From a checkpoint of a small mixture-of-experts model trained on Wikipedia: width 384.
Below are experts of layer 7 (counted from 0) of a mixture-of-experts language model. Rows are named router (the router's row for the expert), down (a neuron's output weights, with its number) and show model dimensions 128-255. Each number is 500 + 50 x the weight over its row's rms, rounded and kept within 0 to 999. Numbers have three digits each.
After each expert's rows: "raises" lists some tokens whose logits its average output raises strongly, later layers aside. This comes from a sample of Wikipedia text that the model never trained on.

# expert 5
router:459524480512465599469564552493530526421454483503416493520503501507477551479503473475417455465535529483436492420502483478604438503520429586536699397496566504489427522531465497506527520493482567562373479522456491532428496459543466495502484572518478461439475511398508490487413508446534545494487408515475435510459617461588516527432388512532439445478478458435503464420493533567498468470539
down0:563371454472450489475581507479534475461519599439503504470474489512512473531483423524540481395457533629544514617443518394420535358433407487591459535495596594510519505533432500483522506495429579608476460528399576520560519444467449462605543506486511421552523536501443506470460475511473464397446477466528467446544514463526507572541543531510490528501504506476487540530553480520480475453512
down1:487504430398455641581471495469551430477469488540508432477511513448505496476523497467557521561431536564474473561519477598530420505343413417485650463436489441495507416423521525491512382444518502419493501490570384553619456498521535538537561531543466547477500468463525584485574500509500506522558473478500548504480534558641563518442433406512500438507447532543468528422463536521523518445529
down2:508536412422485423425508520532472591480507493547579540534503467548502499485505535505515572478412534520478494520439449578531538525527396581543449512519481585611535466489422491352459572516494568490558524472508448491440441457332424428574512543457531484548520592488437549557402482408504553478546535527509481458538476493553434459532560570490531455478556546547500556456587502450552451521490
down3:486489575523477527488507503546508509495533483506493592515508483523459552491492536459505490454541618501529465510500555404448477502384531534440492525513449491501579602524520495548481508545498473500480380471392555395436523520537594519430481521525477489516427583510451567512471514546488489498424449522507437439483577582553513487533547454412632523585531449555462439429537568445476472518508
down4:583452526452443527464572430507397557495511494491556542471542509523608499552521515541557430432515583523628520469516501511547502420422423526517570577526504581477441565457512461435533510504531457424464437508500520484429444495460507428474542581549500482466553452518505537497488494526515534532412528521479402501527533593444537500500545517583487457468485573496561402507514408494496511580367
down5:474408551521536597549552471488487447477479572473487537512578512571631485409469524477569417490441543394432478560492535469534581458506463494434507546463516550466396420531498556494464613488438508489547551434522596412489526510525494475411517427515539458440530525528482422498446499540495522499446571470520459493522543448466485456517547467397540482531464517491406496541469435490468488438498
down6:501539473436519498416478441590461560498484614465527470503510532524419434545474536507467522513493512554597489396423619440502556510466634523505374534522578590528499418467451486522542439421589427532505535397475553531603467554493467527531478427446549497533518531480579534447399514555535501524494485543572567498565535531520453576555468580558479522471543518630522455415524551461527513473510
raises: " and", ".", ",", " (", " in", " to"

# expert 2
router:470550487544459504510599491447505526453419482479535509490495472535480564509530504463445537449533596546477475504508520537442481460450540518567596483492497569534550464529480479502459507416456441614543597524493457428491449500485449460467544537503432519412409581453490531523484533563476504513528452428481457596544528475586567552443526631512383482464510519455544501426551524477457432520521
down0:522474547379461435585487481502401463436485439456388542482517498498482422520573530513494452451470448473476518527565434473501521540487523540522521419508487522436542506454568404517571547471483544484368415623518473508463516506460457588490492557465495599625491523495521598509525501501522473421517512389537470455384547538522492458446424432488486480444536420500566539531478546522492518442534
down1:409482518569533596516569556500555443460578501537473519514476518463496443436571487484443545462527414466474498473568388497485478413519654400555624512547516515528364495490544452462617598481500546427482487545492488470458496495399543511485551558473477460331450514343465500443583536472501468628470524563491519502474511467673626573535472450450542534563471542454474563538439530459511549469510
down2:484549508431507514528455499506535464503471475543521474470457510446480426444399555436492537591390456465475517483443549580550549564560542523565401477404562501468499346445410469533539396423577598508532449476499503493541464485565576575516413534496477563426570474468580437452432446570548531557578565468585457539552484561569584501467404523480493489439478480469465428494508442473529481435586
down3:462503383441531483472532521498480575553566529524454449438521403504524455590591365519492488399357465394467501396517562556555472451455406491526468448620616414588488536550498498444529503472467467508562567503491539501570497482555466412546521513478546514448465521501494510484489497524524487488460408506553484418505542447572431426471578438493552615519497450532511550464481506529489485501487
down4:538536485507475456489560428487572492480503467560526531514451490567470483553502610486436517490466519456440518487535553490499515552562476509544420525521551479516553520596534580548552471499507566529434593524556559550506485544481534446659468583520482522650542495486644495469557589503492567433537544581522432441516485490506482560574534462555461449578479466500514440473486496519434455438534
down5:462403432492436547506567595456505432451525518649498521552479478497586431496554496589502578452507536468507427454489505444536488572556581547411516462500512454498461502547604484485548522371429460460438452511525555517497491546442605497545547548626538506351470523527544497533470541488402492467473569463443506517462447557508512514571486479449506520404590501469423601464422503517467571507567
down6:491439604533410528611466531442535536479474536536541479471435491464524516570530594494435495457548492608491480468559518461587385500466481498470517488577536540419521521500449473454459474580460414457528359510554521497546537551554472450524457413459490456560534552581443466513496527450463518454496504550490455487534578451583471573514486490497469558397458472482450545498484528450438502413514
raises: ",", ".", " and", " (", " in", "\n\n"

# expert 3
router:517581495576440532511512461478504498521457497486525531592510521483571615433456493486561486522529522534423449503442514531476479452482469527448581425593533558493518515522510530529548552482515385567540483520526466488448454514499530524536506516473414531295424565503477487557335525542453544409545441540523499485425529449537526546421407603560412439457480520551524484436463463521485471487446
down0:477490539550503520541467469433420491441588424573471498510444467562553546514503483504504621396456528445552561554531526604416497447502428526577453394510447502521472401478431497519463583479502437473433627518579480510495480607367491496482489448463478469538448556506428558482514476486491523475406463517541465443482495566550575444450565517437548432511326485399492506503521423524526513486423
down1:520530499464480512470481550529463472568555443485494468418487493495600445518512457463533408551441553375462560501581471496528448492614454404510565511523499564543578523449518545570491461602483503481523455517491490488597510509529465540493487444500415469536469495560501569462443472433461533514484494628523563465557597544466456528518448414500568508456495441408467509575496435529429512449505
down2:511434526523454472551446587526429441475488407527612513504556483467471552504625549585578605479480564448413468515461433465517545519537374440461397554480488558477452373471504505485517557495466519445554449460480587547435597525494467392503501488571484434526490507406577544551443548498433479492528507366479504450446629533401477523483455492482502545520499513457524516398558374485473523452497
down3:508385506403502502487376458501517536593508563565535553448504460516509511475546489489515396438453411501559542571482492582497565522529591547448570591450417449524499504562599469464464588546495512474490422548444512649480533538514479554550484554513527481549499529449539532560504502538422501499606540471470539558565495507408433510531491545502467481514537467497476445545465454602411575430470
down4:415512459434519466475485536449448574519459488445441532525331503488506505495482476545459398505555488440444452519486524411490520572480583521467411403467551483514515451452508502497528562525502529533580480524431529464578445461449548517476599584518518466497526597430505432582475442502473506498579529480509462468590441395423509466416475541411487457476486550539472472615498466521529608534477
down5:463494495422514510486480494531494535475466563491436561552499479486510496470501555458544488460474508474505428526427500538465472604493534502533520425533426576518559515612557481571477529629478503599544514489510477554574453515587346545392450557506478523449449520477482454482517471579519441562435481559473535501488441456555431512470417552536557490500475466491521482503458503511565397533398
down6:455565516554539496473557504549548503483484432546481428419538532534490474500617467489458477511525517453618563543387542491458575513587467460527565446504468536492518565512456517485403524591466562482554494490492424456476466564516529533370509614519489571487518402513471532484564490491556501559547449515507493514481512436473551504515373471483506578491438410400410500496472471476496473495565
raises: "s", " in", ",", " and", " to", " ("

# expert 7
router:381513545585477645507572407497577538507487540484562497458461453509523547565461505523502540587554549482422481473441478542441415480451574498372684368489474498544470548521513454628467504535529487531474527405538475533522439495558482575509488566543440450482465437492463519563411495473443453471487456491512554504467553477558594579536401527526468406515463515386547546369511610424521525522406
down0:438401527566449479543554510553494515467532512510519443452352479547482488419435461492487503505521592525519456448569610465482512574503527498443437583514468521524469439459555496503497473461492460427552463534491506456467402489475523382465405400608500454417490547505518481469452483373530516439467511474511463523513572576538443450493511495482556461510403526412500472509424559513483411464461
down1:406501579461571549502468527522563443444527518460480457441575559546509478614420535591432537511530536531528499521529513470526420575514504471509460540385512434504448496425443509489524506479446514412492570414539537505459581427494507404574468511586535596558548466397417520527553544544486470481504499505597602427496681420529571511594499409468515563499501441487497466457551535525445548525499
down2:522533523496500488526506543559552556452505461539545466466506589564512458534503465559369460480379437531452523393483512551495539487543451509499520546449492453456403488517561457507530520511503507449483520658509532470480537490437531463503525510496523477469502503533537502457466477436492555393470426470471487400442508448438519521522471477511507539553381450550494596548450528474492479470502
down3:480590490428493580549461518485432483452527457468518526483439444487576452504536466424419447569511440444389474485572512569441536549418488519540576475521486545447496498510498477541533528483471499414523490433510450456528550459509544515492440463623480470559476509433443508435530526523471528498489457563473556442519528471603486570494456449434543578432491550438477472542446488573524546480454
down4:448486487481475364544420454454526494415561511490503538507530452511506511557465573450531507405504464434456503537477441483437452555510564518560447535544479487484569567505469431535420524510541568527529584489529503591531423447493508472465489589513476535467498528544517493522420440501522497533571490607491592483491495367431469524524471443481505415446604565509497477554433490530457549545484
down5:521419456447549458508489498517455422477605470482458409524480500456357487571510536445453513384529497490535453481471434471515554543515529495463498434534466637596528581530519564485560540489455492461345463413492414459399441515483502586461509518522581511525459402425528498392506597497454512549532458496503496508482587588489449526570453520555529526533467407412505403464507465549493493454469
down6:527507481501553394541512472436492382472501525439533483500527465554468495475540466441557527579519532471428502441512524563499434559512510448564672448522484502473479558445516497494507433508528505476493529486562546593585491504581411507462471381470578488497486422400472428541477561486536535493431553516560445449458476516443541575521562584457513438478467519518507492569414465457524483530482
raises: "s", "i", "a", "ed", ",", "o"

# expert 6
router:419497485552446524393603462453542468432451438456531483486415461482464598489496430487463497556520469512489497474551534496458440433508506508406560418512539537542584495489533470559449478485579480546523495494483482507401512533487495508514503512501433464421424538517355515605510522476525481584555364519486521507536470428558507494478514494581464408465529569436521541478502518598424481588492
down0:497417450590527608404512542497497471458493510498531507469484530413501517484569475446420513492522506544492466556426497492538527529522443527488559510512492501425599584546443538549482525530525562491468482518520548496546552510525471472467498505440443518498545402531446467501421543517582532489621482519525592520560511479498528569515570443415455523435494511490476535493559540441444525552564
down1:545485480457567496577537489434418484493461502599504494495498515392499409484496560454512512434497492546482518481504504515476508504618578535536588506485421472517513490545393533511626472541510474429545517526485353537470421545505504552492515513565547474439540436507533409403491462514429515552513438450482532429485533598524458418518505534454541449430481498461469482463514439483551548435472
down2:546553471458567493497442539528436587469558481475526514525527443421593580451490486455477545522449481526551510541580434572500380459558514484545584502555534494505490448544538501533503510485436480354420393410376550540511561485495452554403470470471560526429365515525546429581448541501439544470360513491514490440542462465510406427450548424413508499538541506504551429498530548588505515481460
down3:485456448456476467628481601524535468471494463513521480494465544556437519548510471491579450532473434485417527489494454368516466569552532616595386457498458434490492502523419454463505498483506516612587509514456463517510506499412495518450596572583464491390489524447472425386486434568439440529535515549549462528457487470547481430543488426438452491444428461567533482538444545433493558509528
down4:567459458532532505563498525459465527459596459450509510595429548433549493489455502512563545516472509534555480562433464470441479490508584495529512485569612421516521472558552565538545499412474560491390480494502514524560600547484405483607519379513445417527494440583457653520491503496532527508458355503495608490431496544550454522523501521413620544511513524476478475551478459464463510544436
down5:512517482545479461463511511474508600479580479463487501504498448442584413579503458482457446548427446484529523449536513536450548493403446544528559480532474532514542470400424498512495453531598461533445585522467549497427394465583421504477561535526531607492411461542534477505456422510474443503526447598513488473570472522498482547569466532494456414460394514448435519453524505439497388615533
down6:437528426506477517547532471437550545558578588407526553510448456536584531607450504522524517537520486559466508525458459518461512523566619517431566550464530514526463495455529514595495573476438466536492421547417567479556569443565529584554555456418490505543444542545499550491457404586529503412510564414508454536551530443543539459492524549435446526577480459536535466515542494402388501595442
raises: "/", ",", "s", " (", "-", "."

# expert 0
router:446507427534521617472487474511482501476484464470544521481459560542508550467479486492422511453430490490451491488490564546433476470504527484538533486464506541480538500522502472483462453512411472633473458511507477473511511510523487432582514566510374470408421510481441508580447505457507499420543450500486478605447479529604532557414459500539381498482533525537452485495551551530483496525421
down0:484516547495507387555394497534500517476473552564520494576535471429494506441519527462470423602545528544541528458550558565450488533500492527526609527450407549437480534486441467510488519500492546463567514564504620567523528505522402509452499553448496401517577415511431425526532508605503574544639503576547474492462441462539496486462460363477460486443494355526568472472483589594557591439516
down1:435492425602504482424509534482470520503346524449463581524455481471442405505529513443563581466480384477567492602528418405440542545505479439535564469536448420514501441433569484495440419476377491523492461522473498474566565513526615418406561446400489521558533471472494481470465490497480482472435597622550485509500444507442518482544442580549556599481446504491513543459511535557538448498537
down2:530438473449432554469516543426511589484590499442524484559489468468599555517530515499576468471442529474487476488492529551528474537590543511494240420546511507448509419522625514542489528495453541606564445564606535502472498603533562478571478528501513464594455425441461531476460479462518495475542561521424483431544528515547524554510472408541461514505501506464497509441478521532542562456560
down3:475511523399422513598506506506539444494483533498549507436536476495524583546517510524498598513469538512474617466588490476467524442525382577471268440550456428541557506523536514543537493510534506543441471491513524518488466506458500515522466520544561480577551503530627438471584487512527598477531551525452481534456518475542482534599507470516381539514470596486513553485480558536538447545517
down4:528508418389439480537505413490566520495536516409550481533514465525510578512606491509454586556580534482455482425577553504608547538431479518475492500497517481512520555481484453459525521550561499494454453442514500407520552510469471548544379524505490561492481415525464520557535516485531544536553482483508554470404507476529505507443477422526585430533466471475497496396457431490567542523565
down5:496462434468568513454466519511554433437493557527460483485502508481513508494553559441505540441496470420485538507486566551402508491552419505508457501477581521513432479567505480494454510526497529502464535509602506479420438589544530521421441539499501539509491510462558494584527634544545514520623497574490413525463512486394513560499401495558507499542475414516480514468497547513548487419589
down6:525565475426492593436389415610584537503392532584563541528491470492479540488398558458506520547493538479456487421466527488471520574537556497502666445531420494486510515493536517504439573497534584488526549497463541447492460562543622472504565511578483534395484500543456550485566413572434521471479485571414397520468456502448371521499527437429511433535493466466471498510523525531539463475488
raises: " the", "\n", " a"